config.toml
num_hidden_layers = 16
hidden_size = 128
n_experts = 128
experts_per_token = 2
d_expert = 128
d_shared_expert = 0
hidden_act = "squared_relu"
moe_layers = [1, 3, 5, 7, 9, 11, 13, 15]
router_score = "sigmoid"
normalize_top_k = true
routed_scale = 1.41
balance_loss = 0.000191
balance_bias = true
init_std_router = 0.0243
lr_router = 0.002
vocab_size = 4655
norm = "rmsnorm"
norm_eps = 1e-05
tie_word_embeddings = "early"
optimizer = "adam_atan2"
learning_rate = 0.0015
beta1 = 0.9
beta2 = 0.99
max_grad_norm = 1.0
batch_tokens = [32768, 65536]
max_seq_len = 1024
train_tokens = 353900000
max_steps = 7512
dataset = "wikipedia_en"
Below are experts of layer 5 (counted from 0) of a mixture-of-experts language model. Rows are named router (the router's row for the expert), up (a neuron's input weights, with its number), down (a neuron's output weights, with its number) and show model dimensions 0-63. Each number is 128 + 32 x the weight over its row's rms, rounded and kept within 0 to 255. Numbers have three digits each.
After each expert's rows: "comes before" lists some tokens at least twice as common just after its tokens as in all text; "gets" lists some tokens that make up at least twice as much of what it gets as of all text. This comes from a sample of Wikipedia text that the model never trained on. Tokens count by the router's weight.

# expert 56
router:164095180137122084140092158126171098057153149128181127139100134201081164078147103135182064128178166155144145117158090120092091087194134112084137099145131153194154160125121186143124128120076154
up0:165104141113204056088125126146090143094089105050197071117180113163169125105141110126111109111130139167135133074136133150060149115152097115149149113156147119171157062166119120111125143168155105
down0:101107137139136126106114121147163150121123118139117106163148107147112132107130126099108113095118089136163171185137164181101111112110145193062152099130133075177094100132108135138101065181103149
up1:139115206147206102129097132149123128095122103102128068103145106108128082167201117166117132031147164110137115073102141119138138077077144110101163084101117112104150123042128139118137131140153135
down1:109223135154110136156190149119141139117123133129109179126161102107141104114143117083087147112142059189119158178109111151113141085128159108098112111150193107078122139102063114111059140113110101
comes before: " of", ":", ",", "==", " and", "."
gets: "ist", "ation", "ion", "ition", "ography", "ister"

# expert 101
router:136104199161147112140021080120154136096149148058154167148144110130129101060150105105169121154100104139093151121130139173123099051169167067078165111138114121115146149074110139153106053095103136
up0:162139171144134128119126117114143135089095146072150143209165132196122162101134088123137123095090125115171128156074145100120110109150110159167094084153207121141173155096086118134131092124061089
down0:125182102090176136074054174066108145115138161063137145095169197110114115147084102163195179142153128111203113114094124115128134141130153100070100130132179123126095159118147117144132130109132122
up1:138115168106179111134066114134117150115058136088143140183133181137090095067134129138144117104091115131156109115115132128111080119173160102147176052136125103140157109102134149119093101132063087
down1:164155081127163141126075155152152084162132152098120141096138208166126140134126191129119120129100145194129189093158101146115146159139151140114048112154106093125052123120136137122117109140140125
comes before: "0", "1", "2", "8", "7", "9"
gets: "0", "9", "8", "av", "arm", "ern"

# expert 110
router:123120200152134096129051091090170146156145143080209096142142134137104124123150106127157110145158150151127154133126179138141095048164128087177141112124141125107144159132140098118124087119063096
up3:104152116180119094109101165126091119153133202148120087169159084116120117112149095085148164214159135107130175104130121077127041144173132066190142122112133099186120121121125181214210128094145106
down3:117093156127105150143141100102178163184150090108081180082115137178115155131172135229064120087092126129159141118123148150114142135113141137165102134181142133109128108102112137160132171111100102
up4:094164102194125067126166166138043118119130084133172137112094205119106162096178162099122075120117158124102138071133127065172105091071155212159138116115136107203140146159146163150111081134121104
down4:118151190088167127127119117103064118092098108128092155140101110178149137176147088102132186136106164053128140081127162043107122088154180141074167103138117101147121164185101120106085169089133130
comes before: "0", "5", "4", "3", "6", "8"
gets: "1", "0", "2", "8", "9", "7"

# expert 127
router:161136167170147126138079148116138075092173159097182161118086148116137116125172107089164074201154129152103141182109125133111081080201125102124140124126140142173159137059097171134141104137161102
up0:136151132140158127216112108121143100027129114135167134154159128140143135101165127178111116131069077167164111126075088108173104128111159100159118124128109099138132126106106090076106125151141171
down0:100158113165087164142121176132128129104096145119108152194115097068162116133125147107107111182142103178089091168127083112107103154145131159037138137103144126118096088158077098118097179090146124
up1:110135142072167121124150058158138119086126152075173170130148189137136137118136200130159109123201162102141069152110147094160106118104161159182122121150180129149154159166104116165119154164125140
down1:111110159104123153112125104094155153166094179141140136081094135134157160112073175058107141108089168131124130145188172102167138121084104110202109149132122102095149138128114114110171142129152148
comes before: "1", "0", "ions", "ic", "ing", "ion"
gets: "0", "ut", "ast", "rop", "act", "rit"

# expert 118
router:140072203088145099151103107145168098104114144094190111177150127161136112057156145119190080106159196179118127121163128147124108071199117107168118180167108156109173151088121123105131108092102148
up0:153110149121114109171082133156113094154129175028148161151170132151113113078117102111191144142179155146141132129156135123105117128099131130150122109068139127160145134102121158117132086086147104
down0:130096152112090119168185109155161125166116131111108142187180125126136130110100057168101160155138159090141100111184141119153130132138128136180124116122110154130076161146107129128082100157156099
up1:139158187124151125125086118127159127151086154128147068153140155122165180096174189136136145123135134159148129089119072160106126118098095047169162059147103173154140176103120132104154096135135183
down1:149091158101074119141149086180072155153115183133139151091135128110134114117161091106083159078125091105111110136116097114093144152067127089140126089121147157094151171204088181131099124149130148
comes before: ",", ".", " in", " of", " and", " ("
gets: " School", " University", " League", "ity", "ate", " school"

# expert 0
router:118097188132132124159080149121137129101130110101179154202109135155155113082213137140186088207106139069172096088115159172112105110158103127086136110122128164077131167115115127133067195140128157
up2:168132143124182009122104157111125168135166126130146136140076161136128112112159143077173102141116145194141144159096135158158108120085164171104114124128142096143210140142098136147129142154087134
down2:159039146106162160138154180106148152164124182116064134107091146154091156109152167075103108163068146104163119150146123120093166115113150158124114124121085158124157118157104080139132124127156181
up3:185146131162154109168095109106111112109147120127202072137103159141127075111134086127133152083099104117188129169163104117113120113139090101153154101145154062115134131149186191153144165053129134
down3:091128129092134139098131119080147181150128129106098046123154130113113072120134132105062122092163079174116138149174147106152158100148185097148119104184171100040129169072122133098124179177176122
comes before: " the", " a", " by", ":", " his", " JPL"
gets: " by", " –", " —", " from", " -", " after"

# expert 97
router:175106210165111151141101147112113112103144112122184158161091166138105097140146151166200075169136122183110147129133128117072054034153097073160123102137103136097165109091128115176145124108113174
up3:141121166136091072163138115062132119141125138163190144179104095136092130114131102091105117088196161089102144128136115147123107034179102049145130167122113142131204115084126100123135137102162138
down3:095100125146075115124229078164140141107137147130118156140148118138134191180090092120094203154155076135090157132139113104134049073109132120156134178139164089093133057146105098134103160126113100
up4:147111152150125116153113125117119156140122135143186075159093131163132165114149142103155073091046144097189123085119164101052158137093086097139145085158083091098185159173100153123116147128115121
down4:128132096131085125180158106133126134223118093115100140162133171160124160090140118095100114130161182131113125090135162120076145171105076121124072089146165060076085120138168146106151180149158139
comes before: " of", " in", " to", ",", ".", ":"
gets: "up", " them", " work", " him", " team", " up"

# expert 7
router:127142160128101132140087126104171089097115142110205167111122120150122065095158134087177094160164189103093152105141098119134111069206168078139122099117143178075210147086113113113123115137111185
up0:146096140071150078168127136120124164146145149082130084119146163136165071146119144183115115116126156104133099147094136126076139093127140093062154084182147094124153107157138164164122116121140099
down0:170191171094106142143153145144143180144116186129129164138179103139182130169200097135140146125106113185164092127127070162075196124187167148103101158119165168133169158098085121144108170131098166
up1:143133136089121076126135159140175074131098124086171132101082177125152132085173095091139124118135145095125105093096116141094109120114143061138110111108083139202191119082135137119112144091136112
down1:095148122201148136160124098085078136141093112184137074094167120127132201098160083180098122101088148145121138146066126140088093210142069169078141118103173144117131115066172124126112112103127148
comes before: ",", " and", ".", " of", " in", "ary"
gets: " film", "ric", " music", "ity", "ism", "ater"

# expert 78
router:119082173120109087168125118109175092074140141070203129167098169129138136120162122120220097104155130150149158160125136111118166036184112110145169135122134147116134111108092122076160082173108143
up2:105135144110142077089121137123138116111138166120176095117111076179055081012158045070096103138111172112097169150140119146162102054149156080142117118124113070135125107150088092149132105126147138
down2:110125087123103103167113076113151177088120137131072122151163100146067146160155164184144136077090141122210143172149133151098127143142130108120145140102166194105122138128163128175136104099125151
up3:144126158154130059179164123073159135151123086097120121146156163160130090081154140178117069156094207135097142113138133169064103089127097092096172136165172117105187182094082147095125128069127090
down3:094132134077111143146121188106122144094122187130122085170135129169134129144169204120105105144120144136165178076137081103136089112133130148145139088082164108156093136142129083138126135235120132
comes before: "\n", "The", "==", "In", "===", "-"
gets: "\n", "ine", "ore", "ive", "ing", "all"

# expert 57
router:134141147178129078175120119075136059098191134095227127189144191128108091128208141154179040179137110162113144115141114131115119118170124122119177165093099122132191142111102123101156090127099120
up0:136096108141117083186127173082151136088185155096146100156133186097100118161167103131150114108150102146122130094122090167133162121117117158139199155154084128106131100094125112110136086145108080
down0:132109139066108106163186154129136091154110130146088073174128173127113114131152119133126146154138115154137128128112132166129173133087143154088144039122156089077112070140057190081114162175175116
up1:131135139143077116157096191108099114122093102168196186086147098149125122162108186112153094105129140172170168105135144220107143124141145100161124116143134117175141135141091169131135142086075152
down1:095127152081150085108111130103123173136091080144124111072114146189150084114070176087096144145192117085159112119164157102142097146140076149134145147149122106088152164100130092136134146150104166
comes before: " to", " of", " by", " the", " in", " with"
gets: "ated", "ate", "ed", "ing", "ation", "ent"

# expert 100
router:103103178110107072160102061097167130126189128163179136141098165172109122146180114150156113110164110170158117149142104090082134080158151141160170150095094132124168123099120141184172075135145107
up2:106161180141143101154120124120113135100152125172118106122063070141160188147110169086143075090135147102109100120098149130079083133104159099114091123162104118117173106137129109146153178146119110
down2:119144098130141072148125082131140158108185184156126130095096142112149153075097145187123114138064145055113170177086085156142155101165080083139121094103118075215107128132107146141164122108140106
up3:155175144135123095194107146085140136137137171129150091071115143180081147120196151114113127171076126075115081197095120115105041145173154100132114150124115106132165127138114156141132119132127100
down3:098139173096155155087129106153211119158132116141165142179144174136144153115083098072087154127142122167127113101098176157148117186125113156124137104082153146135126115154145139139148104097140136
comes before: ",", " to", " and", " of", " in", "ing"
gets: "ing", "ard", "ain", "ow", "er", "ide"

# expert 123
router:132136161118136109146038078095194152137160088121183089223150133118138094120168128136189116145148140151165144125105134209108171078157127108154112117127091101171204078136073097140109144099082183
up0:173154132200118122142161138122184083080127146125124124086071104102104149120206072116187099191181122132164202091127106148118130125117093159119108115163130124137131063141141076131098117108081118
down0:147134109113143170085166112161110144163103126089101129055132100097149126124149169082107113159167158164146081125086080064145138151151195114119124167156128055161123168113083124111134111134060119
up1:093102184102137083214132146154129090126141171126224178131147111129090127098149173107200035096076129129155112130116100150118112123115133125171190150116149117112141124099133135155106137176124110
down1:144115172127085116089141085092111093135186134153119183112128096138118128115168130109131148100152069115134108139119108215124136122090134149054132133099146084142084120112126066113163119137158114
comes before: "0", "5", "%", "6", "3", "4"
gets: "2", "3", "4", "6", "7", "5"

# expert 81
router:195136156131207098138115160078150153121139134124206086192114151136134096095210202104216051105161114163087115162125125125144155104151078132137168147148153102154155126122089154120128126155067167
up3:121116208142136085221121173122082180082186091128139090088087114155118152150176157125120099161119171118161171075153185131099157140092149149153100148166151114083153107128119130131085193150094179
down3:106141150104136151140195177106110124145173146116115101099153106159061159125092164083092161100110154183182150194126075144125197151173186130099110153124179090155098155095141077125124164169083113
up4:141121170142151065124124114085120123116116129157127148157112076096131137078145083150075100083138118141121142088121078109090150100123130056132143109171137156174130147124121113122126112112189100
down4:157135152204158121066097089122140128132092110093112144082111149162095103141133107150174106153155094158116161148133103100091146162153131136144117087157102095092127102186124173176087125155144154
comes before: " ", " Total", " Party", " Year", " C", " —"
gets: "|", " |", "est", "|---|---|---|---|", "|---|---|---|---|---|", "|---|---|---|---"

# expert 14
router:138096178165103122165096120093161173100152125148173162167150142134134085118158128115225087105191115118153072071123183123127128072134162108129156130107096101122149112149097140087125076146117134
up2:161123144060132124176139143154138143123062139131123191101089135161111158126144154113099141135132179109099115207107117113163099113153165165086127160137145121134149093074110122159166091111131129
down2:108140147129094077124143128107142074059106205107116125127147116112144095085114110198112121103166090122180144122127144134096163147111171115128109187114165119195161071177139101074071108167113093
up3:106116134110128109122132116099075098123176178133147181106152105178132146115168183109172129088144141157108127137121124134086059138125147161147133162186195142139143068028147099154123141150111092
down3:148132182080151189114167146104097133136163121057127129095146112177110065078146150144165191080085090075069119130146172110066134063137097116122146148135116122108093152112119121141110095150164108
comes before: ",", "–", ".", "0", "th", "5"
gets: " on", "3", "5", "7", "6", "4"

# expert 31
router:147097161116126080193078109094194158121173113118159143114116124111181085172173114111160108144149179089144172164113170102099148077139205087102183147091143180113148123095100130184113056152099135
up2:124154133155153114126058166136146120072145139103148182127116106097055141112148102131133107128116137104057128143155178140086132096174109151110116055120160191117149125160054152163148106159106153
down2:136164110104123187105123072167142136148072100107169067091123151145183113162074115154143139134185156166090136134137127151127093164151132120102155184118191096131191125158106059149137155166152153
up3:095108153156135093142098084155129146144114116152127111146171191191061082137139106126140177152119107154094165199149126140122124101158133163079130094134089117129122102111053146126149120148093098
down3:106099170103081131106115163117123145112094117088105178133139118119104120166137095164127069129116163123177156133163164147158214130138128147168084109121174098163117147113125108157106177097109121
comes before: " |", "\n", " (", " and", "ad", "i"
gets: "\"", ")", "),", "ad", "\",", "ab"

# expert 117
router:180118155140123062146058106122103075057145110128194138131092129097138090147166164134173131121150157115128102183142111131117117084182119112118162138097152131119155140070133141162125149138062120
up0:105129137151153130134139115082087094167177182164144142111051104109177104163166129134129107170104177108155153139104161223089180128125125115142126062188092082150168152107110131148131096121129118
down0:086159140134135170186118137097124194128159151159128207153123110155111163139178203122162182152110144137191211117141111128090107118147103098143081133116143210161162123141132079125084170116108123
up1:133174162087088165132117086110189141128082099142183051192144148151094146124126122148170119151172124141141119134108146128148118086151166147165117072139063087177160140083087119145137133120112120
down1:144130115109130100117119116149168160174160103082108107085114158105118145092112119128129141107117134185097188125180115107132129133172138137111131109140080069128166144137211121183059119115150098
comes before: "2", "1", "3", "4", "5", "6"
gets: " ", " inc", "ise", "isl", "urg", "leg"

# expert 5
router:215077140102159130138033098087126132074163119042192152155115130182130094117181106166166135116174085107110107121099138113124138084155144114113134144129145150112200123105113132109143146090099160
up3:120131194140130083214152127128148119108117122159233108165148113116118121113128154105183015164119132186120131153133132174136159042160160140131126102165123110131169111114101137147126122110147117
down3:098079128107156109130102101136138142115174121110159118106139124186135131103126131087074127139100118083086132090120179155121030133123115120162130179147089098141135143149092139193160087114136088
up4:105123178129151088108117102110111163139088176154239074110122178139075190060160120116156133156079172139162099100178141124177142103125196029161137106103143125107165095134151127111173164129158132
down4:123079169116128081114091117149132143089223160160197113102135178079111126115168138082141146164189157147152103117153092150076087163122129115141103168092077044145179102118108156087103144087119156
comes before: "3", "4", "5", "1", "6", "2"
gets: " ", "3", "м", "е", "iy", "ل"

# expert 113
router:141120215149113088166075067079167136115127123099203134110133133142141142120171108105149076131168147096174121132135122159101072058185135135159142104105087117118152110144150096147122092113099103
up3:187119155153209123139078193138101142137158164132093139191095133168116095130136165090162140166181115119086111162144140162132170101081163081165145109185153134153105144079108168151133126130082125
down3:160153121186164158074092125148185124149133065149142137126107135121183157115152163094136096131099120104064138161107096094138121157117164215144128157178159105109099105097101100146152145139135113
up4:188092156181151146165119142116131121093096118103146159170076120129125125096213084138184165151139103142098129135136153131158163112130140142060146172143128119159121169100060200087150136134092163
down4:182150085109123129070121148115134151145109130184115097145158105122184091145113193180095129072142147137149104129134058099210086172194113206122163150097121155108139119110071138112112114150166131
comes before: " |", "–", ",", ")", ".", "),"
gets: "5", "4", "7", "0", "3", "6"

# expert 61
router:166073149101100126154096110114185114120164100118182153190133158152096119092176162144171131160137182126111136151168165151105146068178141070119163104126079137155239150129082131152166150090131136
up0:153125152197102074148084093104191151094122089093177131141101091145102130137191118164156000150106160125097093140132118107144157148124144060107136135168122103139159134088078114098122157124113146
down0:134144147101100148094159065153136116069141071180152165122149142089124127125135127122166142153130185166107161113134187163124144118150113095154091121084088132120141149130115076157175096162077133
up1:107170182193143120161138142156077109095123136114135100150119179167165132065194146115162053152131125145122099127133118105089123116119167162170092103108145102069155083077166185136135113117077105
down1:067167072122081111116140088168130137119086077110157070134154106141179114100186157155119071134097169202126162094088138071073130150107137152104143094147102134133156120150161163134097153137056186
comes before: " (", ",", "\n", "}", ".", " is"
gets: "ia", "us", "}", "idae", "a", "ium"

# expert 45
router:134108178144133044139116106037158114092122078055139142155117137206125103092182124122186099169153135168132121132091130179161147103166122099097154150129174096160144143139105099136134145131102103
up0:135172149170165116145105088095131127124180146095173212081089141130091118182141171074133044123127127113097125133142108128161125124126078069110117142103156212139155114150193092085154115108124197
down0:147098151097117135122102147104153088124038091160099144181133157193099154136117108151134076151109109080143065114107142112138181105055073201145110096161096185156095105177143093137135104166112110
up1:191157096137132131129097069166110157148076113106154136104153124145141123159129156137162155084112171078122166140214140043123074107146184108132072133160130119107119113098105148161157134113092146
down1:150143074141102153112168093197147143175052107129107103103123147072137136094094178117107118064057115118154140137147127125116139138100198133105142129189116073130060194148096109143113095126166077
comes before: " the", " be", " a", " his", " have", " make"
gets: " to", " of", "to", " To", "of", " towards"

# expert 99
router:131132168160114106154086131088125141101154106168186115147127125116122152132154108129238091146190132094196102156151118137101128102128194132102114129137110114084147128118115063148135054179085101
up2:121086152158149084133104136152133134144205132093161083127139138107129144129151092076148102090105143136086154136068181183128187119169115145139134123081093141070205106130076044123136132100142118
down2:121150147166161113093163097137153110141152134131119183066100144153149118110146099178092074127149156115115111095141171201084141096161133177084121139130133076146093106151169108103111163070127130
up3:125134155162121103126108152106153123092095090145147141142084134175074067132142131122152089146126119110132144132135176160155105115140132109158114158174135227134180124084135108109167118143065136
down3:084084138092068104162145107082075168072124182139109138153141161144103125117108110055141082099149166097161176143115108083118067147141112182102057139102126136149131145151120101168183145126117052
comes before: " ", "an", "–", " (", "z", "o"
gets: "ay", "ant", "ar", "\"", "ent", "and"

# expert 86
router:169103160137089088163035122125158138082178136108188117079124164137129163092179140094174113116100121086108129095099146099063156096162135123109123105126151156158179136150171164154138095090136140
up2:107168166107118050174127149120127111171123159137160117126129197138155186091171174112119129070097105127231128191122145152101132110117089110113118159120097124134098125132077112137110147098122096
down2:155075128107124126110114146158101145161205116072163140121149162147160211060099151096082129145165134146096077186144156108132097081201141128177155129118131078118151124133144117130166084154048163
up3:089145137150163112145107132108082150096123115074123149097120128115145126094145064162163124112180111117183150132099201166098057020103134118148159072182095165107105088084112080108108115161093110
down3:133123154146116149105126120115109152112074057081078139080128114112115151122073141140161182115096162155128068125146107122150090153086094047143122165075175125162105116152116121074111139118171163
comes before: "\n", " |", ")", "a", " is", " ("
gets: ")", "art", "iv", "enn", "el", ".)"

# expert 103
router:162108155128185101154113098083160085098163090101215121153124152152155122104231147142192081124150113150174115114110160137158107108172176121145159129129102134146158147096089094172119115117098153
up3:160130138062127102145090064107128156110149109110157206219085120134153104107138083131139079122145102091138130148098117112157111111166100158124173159113113170153156178133144126160102152152120077
down3:111129199081100127125195157106168147140127093114092151136098146129085176103100175156167135116115059132124152105020101141173096132138109168123134129140159186139170088145121096199112147145133098
up4:139147124143112112121124096149183181097143170114137086161158114123117103122106100112210122157147173191098090119187129119109154077142176119135202161135154122087135098109212124136147085082091101
down4:161144135050133096163161129071152099161112093133075133137107095186164086110069096133097200131091123115148111093115089093173148129102107044151132179103175107138129108192106128127109099100144161
comes before: " ", " first", " following", " film", " club", " company"
gets: " The", " the", "The", "|", "=", "In"

# expert 42
router:151098197111141107196043081105096113069163116066223143159095167109108123152197117101168084116088136146098111143125110094109112077133133076141159135120155121106179150127141102130146158129124145
up0:146162120180139148185153133144134131114162101087109121078133117157186097148177207165136071139151154139100133140089151090112116155108078114115123200144128141112096062129107142122103190130092099
down0:148146069130145150168164157117114206114147147163101122134144130151123114116146140104110130156124156123140094093196163186060080159143130086082124182107075141202107108099088150137140138187095173
up1:155109130164124112131125174109174088140085112131138102131141167191111149066171129141138135114154134119137095133158235130145145102142183124105111102125121158110117076135098119087130101140095127
down1:162149054170180139071125123148121117131144058124137103212115135145121106113153149094105141125097126138171186179154125133154132162156146150143173174128153136139161076118143120064158135162158154
comes before: "1", " |", "0", "2", "3", "4"
gets: " ", "iv", "£", "ults", "ange", "cess"

# expert 92
router:142104189157157146145099154092136047114136113136169119181106141177152082089158112164162099127108114084153131094130193142109094101153120087118143101126128125107147139053106162171153121116124156
up0:121144193138151114177099081114148129080105112124192122134119121166066137184175146128180082145118167154122141143141111134077111113149148123133182179159171119148166077150118115135154170131089114
down0:195094151088098165128101154109130138186090120157117086129128146078111110102077099101174098078119136118114163117112107111179098162101088146141112146087109114076088132075108116152139078096112082
up1:163144157099180114137117085170199196116160118065153101196132103134080124136130175110135162138113157068089094174072082131138100069129107066103091132147100143212162114147078103071136134137115124
down1:116135173129116098172137124076169118098097087172119168130137132149104132154090144135038109074107172160108126145139100140102088129117098135128116155164142048082160114078107155076132157149135120
comes before: "s", "t", " York", "w", "'", "standing"
gets: "'", " O", " T", " In", " The", " Th"

# expert 88
router:154085174105131118211106104104162087096148102130176119144124117166146122099203192163172091142131154161143102092129165179146140072109117122148168099115110158089134131128100112106139117128118084
up2:136159172135152106171107130097176133138093170148150151100130135167049118120172096101154114132184141174115095151216162105167071086141100154161155143149130135103111138120098102174205106119114106
down2:143062122158082100092097109138131077108113136139138126121132075155082204118123131090125143182175168145141129143167111141132136172112123115121119157105134165114172090120102124150135104140125065
up3:138112130091101133162148090153155094121153143143148179100135085157136110086122143097128123194144104153117142175149196140112145142142194114106118145121123119167176094140082121069172153119191139
down3:169119173117120102124142176187155090171108136146169132135129161115183033128140137145164105080075095135131095115099093210138143153145118128136113122120088174109088105118115143134186158089136115
comes before: " the", " a", " his", " least", " this", " its"
gets: " of", " at", " from", " in", " during", " near"

# expert 89
router:202118188141149113183093045107144074062167137108154125137130128156134071102148127140152077123159188090162063156182158156089117113147167135081112108115124137140136140138124094190167117146135116
up0:156119151072127115108124133116132123121158143149156093184154144117118097166164179166107180189156131114166123098184100112160113105136133118184139107198186120161170167134119122098105101163166164
down0:160141106170133173113074052156145136097118135179149140159160132149170152236166143140168146157159115129108099090110132123164117084112119117112098179134169130125163112117132052104087105113091131
up1:149152178099124065177117122163138134143113138134193100083123163157093125150203140130163108134118115193118150159108102112150086076133152057114197183152160157146164095050116155090111125144134152
down1:103089174060103080128082140148123150107137089109141139102067109122118161137161147135096196192141145126067192124097147093059118091117129187185122134159154109101124133166106133090134109130181099
comes before: " ", " the", " a", " his", " this", " order"
gets: " in", " In", ",", " March", " January", " August"

# expert 73
router:169118193121135075140092157121163122125186159079173067146153208123076080088170123137152137149131123130084156123165140142098153079183149125103166126120138146106180060114110144109167105152144157
up0:105100104124135056166118086105120084109156078149145129073152124114086151166127169167135115066141202094157178133160179131027121097095113112057116079104116157130133139151107101141147130109169126
down0:114166144089111149174158005123132114144127094139233162125104103160148078128179097141088104117149169100124111126106150097102090125132141168108165093132106121132151050167136103133154114155084066
up1:084138123113130133133130127105169141062145129139148171124122163190135079155133115158135069100123169136121158080098199151180177129095127140097121085113149125162132151109132144182112171042110132
down1:129110125193179155081163136102115197173115157156135178098151111157076172113110193121101086068129146145128126116157097146088118135093114191103073153165114133135117152119166129085080109120156104
comes before: " by", " to", " in", " on", " with", " at"
gets: "ed", "ing", "ud", "ated", " found", "ped"

# expert 33
router:108122186153174113219082127096136163115151123038181131152157137145142137140152114127222105160160172158152119128146113141090135098129144113129144135113078093173169084103120120120121098134157109
up0:130113191149130106173084111132121114143195179103151138142121163214153119146154114113149076173104115120099131160137117116122130111107106131159117113114157160100149101172090127182080065138103140
down0:104140112133124128144165092131136102096129055072161139132156092147207142153095148107173119105109145115200085130129106165109124134079174167115109123050132144182103131138161116099145139174086149
up1:174136153141098104160107153112109097081161096105160145133161074110146106091154130147084106131132101180114132128143129151185169100188120141112094104116182113121118137082139131077110119058125113
down1:148159065149148147159146142148145099097090122127129124123095119109098171188067132120065077119101107153149099176137126157103149177118099130116142091100166131177154116018149125119150087176101218
comes before: " |", ".", "°", "–", ";", "0"
gets: "0", "6", "3", "5", "4", "7"

# expert 17
router:124083186112118119181123106109165078122167107089206154193131161168111071118163149111141121170086141099138126145118149137136090071115173138083153071118112132123142065103091151171145168112122147
up2:175119117160124124149143124074079082107146047081130129098111144082116140129131118164137077070100148099165110094172159155145155096112166119136170100129123094138103165134093094203123136120105133
down2:080117119177104087153166129124120143159100136114171128151149167098111136111127156056099126088181109135164139125134129132190130092084117180158130103063142088051086109109106192141134203164136118
up3:212173140088144135136120101128118119143097171156167112126092084111122117122147136047123128125140092098165144150134163094134178069137139027127111100112195100133124160180113107126178122141169128
down3:148187129123096098069127068145149095106091114111167126135132107125139146116184153110154115145119113141179144065168120094159134100100130176132124138101156127132114087159162153098154080137153096
comes before: " the", " a", " his", " an", " well", " their"
gets: " for", " with", " as", " on", " in", " including"

# expert 67
router:112097199155135064157029121082115130101131150063161077149154117176125069105159151155196137105135108148157152106058130163126089059152151139144143130165095084142144129106126116084115118163084122
up0:209087118164154140149130050144152037098209096108109102131091182189091152114136123151153134158115113156133105113107118146161150125088129128165153189125146116186128138125105149117131146119096145
down0:132119097180118117140096160182142127113103130118095140085063123116146176110173063147109154083095135202127154103159175145127118233138097122128120096102178097126119050184130126195133117199121091
up1:102132145135150079193122158130108116068062141079131146135114116116161095134130130123131133134093126083109105117099138078121141125172115131177156142126101094100108110141128093062127089166066093
down1:157127094143135114111103111112193138045125088134127108107140122082178138163108187110092121142134121102079123143171104118135131166151135172107140113084101127130123129183119138119179125128139127
comes before: ".", " |", ";", "%", ")", "0"
gets: "0", "w", "5", " W", "1", "3"